config.yaml
n_layer: 8
d_model: 640
n_experts: 24
experts_per_token: 3
d_expert: 512
d_shared_expert: 0
activation: "squared_relu"
moe_layers: [0, 1, 2, 3, 4, 5, 6, 7]
router_score: "softmax"
normalize_top_k: false
routed_scale: 1.0
balance_loss: 0.0114
balance_bias: false
router_cosine_scale: 14.0
n_groups: 8
groups_per_token: 3
init_std_router: 0.00666
lr_router: 0.000458
n_head: 10
n_kv_head: 10
head_dim: 64
vocab_size: 32768
norm: "rmsnorm"
norm_place: "pre"
norm_eps: 1e-05
positions: "rope"
rope_base: 62400.0
rope_fraction: 1.0
qk_norm: true
attn_scale: 0.189
tie_embeddings: false
parallel_block: false
extras: ["capped logits"]
init: "uniform"
init_std_qkv: 0.0139
init_std_o: 0.00347
init_std_up: 0.0139
init_std_down: 0.00173
optimizer: "muon_variant"
lr: 0.0109
lr_mult_o: 0.741
lr_mult_down: 1.5
beta1: 0.95
lr_head: 0.00539
grad_clip: 1.0
warmup_steps: 50
schedule: "wsd"
decay_fraction: 0.812
decay_shape: "linear"
final_lr_fraction: 0.02
batch_tokens: [65536, 131072]
seq_len: 384
doc_mask: true
train_tokens: 1423000000
steps: 14950
dataset: "wikipedia_en"
Below are experts of layer 2 (counted from 0) of a mixture-of-experts language model. Rows are named router (the router's row for the expert), up (a neuron's input weights, with its number), down (a neuron's output weights, with its number) and show model dimensions 384-447. Each number is 50 + 15 x the weight over its row's rms, rounded and kept within 0 to 99.
After each expert's rows: "raises" lists some tokens whose logits its average output raises strongly, later layers aside; "gets" lists some tokens that make up at least twice as much of what it gets as of all text. This comes from a sample of Wikipedia text that the model never trained on. Tokens count by the router's weight.

# expert 9
router:32 68 37 42 62 29 24 35 61 37 51 55 51 44 61 13 44 76 35 41 67 43 57 67 34 44 50 31 40 61 29 69 62 72 39 56 58 45 38 42 44 53 48 34 69 36 20 71 63 75 37 44 52 41 58 59 68 46 52 33 30 54 25 61
up0:49 31 64 51 59 69 34 34 37 62 38 38 50 46 42 67 48 42 23 53 61 52 55 72 49 50 40 73 57 47 55 54 62 45 53 35 53 72 35 76 36 38 53 32 46 67 50 74 43 58 15 19 40 58 61 57 34 44 18 62 73 58 32 64
down0:51 62 72 55 49 50 46 36 73 56 36 39 46 70 31 80 60 68 40 38 37 50 50 81 74 41 42 63 56 58 38 38 50 42 27 43 44 61 44 87 25 62 70 54 83 22 57 54 37 46 58 52 42 57 46 40 52 58 44 58 61 35 76 54
raises: ",", " in", "\n\n", "\n", " |", "."
gets: " the", " that", " and", " which", "'s", " who"

# expert 4
router:51 50 36 71 52 72 35 46 53 71 40 69 69 48 77 31 47 56 52 38 71 61 51 63 39 47 43 40 28 47 33 49 73 84 42 69 62 39 37 39 38 31 60 36 72 43 42 50 75 65 43 56 45 49 66 57 72 41 52 25 45 75 54 75
up0:64 48 62 77 43 39 18 40 46 48 69 33 82 44 44 58 40 47 68 59 71 13 66 58 39 71 55 65 45 67 58 22 67 47 56 55 63 53 44 32 44 29 47 38 56 47 57 39 52 35 69 54 56 50 34 65 44 51 38 32 19 22 42 46
down0:49 52 62 53 83 34 57 61 60 44 27 42 53 76 53 59 52 31 69 16 40 60 41 31 39 48 68 09 66 45 35 66 51 52 70 60 39 63 46 37 57 56 59 37 23 56 68 48 78 48 17 58 57 58 61 22 44 27 71 57 35 43 51 49
raises: ",", ".", ".\n\n", " and", ".\n", " ("
gets: " was", " is", " with", " were", " are", " be"

# expert 23
router:28 60 54 56 76 47 29 51 67 51 58 76 63 66 70 46 47 48 40 48 44 65 37 60 35 37 65 52 54 58 55 50 57 59 33 59 66 51 49 32 44 63 55 33 53 46 55 67 51 60 24 58 41 45 65 53 66 58 35 52 18 69 47 58
up0:67 41 68 70 66 50 62 68 50 64 59 46 50 39 16 53 55 48 48 52 51 45 45 63 11 35 44 50 71 53 82 61 35 45 62 64 35 34 49 39 60 59 25 46 81 25 59 68 56 47 46 71 32 68 61 40 27 64 31 59 40 55 49 45
down0:52 63 45 79 61 56 51 44 22 61 56 36 60 47 44 67 62 50 75 30 49 22 76 51 32 51 46 29 53 36 57 62 46 21 89 34 61 59 54 55 53 36 35 26 91 40 31 49 61 46 75 62 57 29 50 33 52 63 47 57 53 40 37 55
raises: ",", ".", " and", " in", ";", "/"
gets: " of", " the", "The", " The", "0", " season"

# expert 13
router:48 69 44 68 60 42 33 33 63 57 43 60 79 39 60 28 63 56 39 26 74 64 60 66 43 51 68 13 48 39 26 70 57 65 59 57 62 28 21 41 33 42 75 42 52 44 59 58 54 58 53 42 40 32 80 51 62 37 28 41 39 72 50 64
up0:40 25 41 49 44 46 41 59 49 35 27 57 80 61 37 47 52 20 61 63 31 53 36 58 63 37 45 47 61 47 20 34 39 67 43 21 40 53 14 42 71 22 36 44 59 54 72 59 42 45 50 49 53 46 38 40 50 51 53 40 37 59 37 36
down0:84 70 35 61 63 52 52 59 56 17 56 52 37 25 40 58 51 82 38 48 54 26 42 41 63 47 49 41 47 39 45 46 65 39 46 63 28 64 58 41 49 68 27 25 66 31 51 32 52 32 65 36 66 53 51 35 59 26 38 24 29 69 73 53
raises: ".", ",", ".\n\n", " in", " that", ":"
gets: " ", ",", "201", "202", "ing", "200"

# expert 1
router:13 64 55 44 44 61 23 43 59 67 37 53 48 67 64 29 37 58 49 56 77 55 48 48 54 64 59 20 37 33 40 71 71 67 53 65 51 44 46 36 45 37 67 44 63 43 39 52 58 62 47 51 55 50 73 59 74 34 32 29 43 51 45 53
up0:87 55 54 62 61 56 50 66 27 16 28 47 43 69 60 36 31 47 95 67 37 33 42 34 65 53 41 55 45 62 70 56 46 50 53 58 78 67 21 34 39 53 49 46 39 33 53 56 41 33 78 37 80 55 44 72 45 63 49 38 27 70 52 26
down0:55 60 22 44 29 21 31 68 63 82 57 75 76 69 68 66 79 38 43 46 70 52 42 21 75 54 46 62 66 34 67 40 55 49 36 54 34 46 68 54 34 46 38 71 67 33 45 30 66 62 44 49 40 58 61 47 51 38 21 50 53 49 61 67
raises: ".", " in", ",", " (", " and", "\n\n"
gets: " |", " is", "|", ";", " place", " round"

# expert 22
router:39 46 50 40 78 42 32 59 46 63 39 48 66 30 62 20 49 51 24 27 57 61 42 56 52 41 62 58 06 43 31 52 63 64 23 59 52 57 55 40 23 47 48 49 70 23 70 64 67 51 46 40 48 53 56 60 56 41 45 59 41 66 22 69
up0:60 59 30 12 39 78 51 64 69 54 43 71 43 42 32 27 52 53 59 51 56 27 66 34 48 23 38 72 57 59 45 42 56 23 64 73 38 70 41 74 34 67 60 41 40 33 69 60 67 34 62 43 64 54 42 44 33 53 68 54 51 56 46 41
down0:12 39 48 45 52 55 28 42 57 65 46 42 48 78 41 74 32 52 49 50 27 44 57 62 67 31 35 58 39 35 23 32 61 45 30 77 50 43 40 79 44 43 58 29 46 26 71 50 53 68 42 39 31 54 84 41 38 49 40 37 55 59 34 47
raises: ".", ",", " to"
gets: " |", ":", "-", " (", "\n", " –"

# expert 20
router:29 49 57 46 65 50 16 28 47 60 37 40 48 46 67 37 74 73 49 50 62 76 32 68 26 46 59 36 48 52 18 50 64 69 35 54 61 58 43 36 42 62 57 26 72 43 36 69 52 52 39 47 45 48 82 77 76 40 39 55 43 73 31 80
up0:39 71 31 61 58 37 41 41 19 60 54 40 48 61 58 63 52 54 67 46 67 52 38 50 63 31 46 73 67 64 38 46 54 57 62 51 16 91 58 40 47 61 66 51 53 82 45 56 61 40 31 65 61 44 36 29 44 47 59 32 36 47 33 35
down0:16 79 40 33 55 39 50 41 57 58 54 39 52 46 22 46 44 19 61 41 68 35 35 68 72 58 32 63 80 63 51 26 32 54 47 43 63 41 47 30 62 60 60 45 68 41 51 39 59 52 42 37 65 55 61 51 31 47 33 38 37 77 58 54
raises: "|", ".", ",", ".\n\n", " and", ".\n"
gets: " |\n", "\n", ")\n", ".\n\n", "\n\n", " |\n\n"

# expert 19
router:37 84 42 44 70 62 32 41 36 48 36 61 66 52 49 38 42 49 48 47 82 67 39 53 48 56 62 53 28 55 52 60 62 65 26 52 34 63 33 41 53 46 69 41 69 40 52 50 58 47 58 52 70 43 83 76 53 23 29 52 32 85 33 75
up0:35 51 28 54 53 49 37 55 41 50 60 35 72 43 15 47 32 50 81 63 72 42 06 58 56 36 25 81 49 62 50 19 52 57 68 48 56 49 66 62 14 27 36 56 60 59 51 55 47 48 18 40 43 70 39 61 60 28 53 56 65 34 62 43
down0:66 52 70 35 48 38 50 37 59 46 45 40 54 14 63 66 79 37 53 51 21 69 51 63 61 46 84 24 33 47 49 82 52 36 32 62 74 67 66 52 52 46 47 63 28 39 41 49 38 55 28 64 68 00 42 37 61 58 44 24 32 26 66 13
raises: ",", ".", " |", " (", " of", ";"
gets: " ", " time", "%", "–", " years", "s"

# expert 12
router:26 64 34 53 56 55 30 51 58 49 19 51 57 49 67 48 70 55 30 56 70 81 35 46 36 34 66 50 44 37 35 44 55 63 29 50 54 32 55 40 51 50 48 33 66 54 40 63 60 30 45 31 49 23 62 55 53 30 34 40 47 46 37 45
up0:70 57 58 33 46 55 42 55 35 41 47 57 36 47 59 64 41 48 47 36 50 58 41 54 27 19 30 20 41 55 91 53 54 45 35 42 49 36 77 68 59 51 33 58 48 61 49 44 54 55 26 48 59 14 49 21 50 48 41 50 94 28 49 48
down0:34 71 50 53 44 59 50 44 60 57 64 66 37 32 65 35 50 50 45 50 74 43 43 60 44 28 52 53 31 40 51 45 58 64 87 46 25 64 59 41 41 50 29 33 49 64 67 35 55 68 58 78 49 40 58 99 47 56 77 73 48 70 26 52
raises: ",", ".", " and", ".\n\n", " to", " in"
gets: " a", " by", " an", "3", "4", " first"

# expert 0
router:46 57 43 39 64 59 23 42 66 65 46 64 68 54 57 31 41 67 21 44 63 57 49 49 26 68 80 34 32 38 40 68 66 74 26 63 74 34 43 24 43 29 65 43 60 37 51 51 59 46 22 56 52 39 46 52 61 21 35 51 40 69 33 62
up0:27 59 60 27 56 58 57 38 75 58 69 73 53 64 35 58 45 75 38 44 36 34 65 31 50 52 49 57 53 67 59 56 27 45 36 76 50 47 58 35 43 30 42 64 20 40 60 45 52 51 58 50 72 30 64 67 69 49 53 62 55 43 30 38
down0:65 63 38 70 52 61 47 41 48 41 34 54 55 66 54 57 32 49 55 49 39 45 59 48 28 55 44 46 55 69 48 70 49 69 49 52 26 66 53 46 48 65 62 70 52 53 38 52 42 53 78 19 30 61 41 38 63 52 57 47 42 30 34 35
raises: ",", ".", " in", "\n", " on", ";"
gets: " as", " of", " from", " to", " in", " for"

# expert 15
router:15 54 53 47 89 55 18 25 45 47 39 53 59 62 68 36 65 51 45 48 58 71 43 55 19 49 56 49 43 74 14 62 47 63 49 57 39 62 39 50 30 55 50 45 58 49 40 73 48 59 41 48 43 41 77 60 55 67 24 41 30 65 35 64
up0:29 23 71 66 70 37 35 58 50 51 48 58 21 69 56 65 38 43 83 60 57 43 52 40 73 35 56 29 34 71 70 14 46 37 55 46 40 54 42 56 48 38 45 38 53 57 52 33 41 37 48 87 35 37 40 39 49 73 33 29 41 61 29 55
down0:42 42 28 68 16 65 51 43 34 45 45 50 70 68 71 47 45 22 33 43 42 39 36 57 38 91 77 32 79 42 56 64 71 54 50 42 69 61 15 56 69 21 31 42 71 41 47 46 43 66 58 40 65 36 27 49 73 57 54 22 70 56 32 37
raises: " and", ",", ".", " (", " (\""
gets: " |\n", "|", ".\n\n", " \"", "200", "201"

# expert 21
router:48 58 53 64 76 36 36 55 58 50 15 40 66 41 60 13 59 81 40 42 68 63 52 72 25 64 55 29 16 35 27 73 61 73 43 55 69 50 44 45 34 28 57 38 66 09 42 64 67 54 46 34 65 51 58 64 68 28 32 38 50 55 51 68
up0:52 45 28 29 68 61 53 46 34 30 57 69 70 34 38 68 59 51 32 71 60 38 45 42 42 54 25 48 44 62 53 31 36 46 59 46 61 45 70 32 46 69 33 58 43 44 30 36 25 31 44 43 46 59 44 33 62 57 13 40 57 52 70 59
down0:63 17 87 57 39 48 50 26 47 56 37 30 68 23 65 28 63 58 71 49 63 66 48 40 46 52 45 81 46 53 24 30 52 46 51 43 71 74 32 56 41 58 46 62 52 29 63 70 39 51 43 85 60 70 39 67 51 53 33 57 32 33 14 52
raises: ".", ",", " and", " (", " in", ".\n\n"
gets: " (", ";", ".\n\n", " his", " such", " her"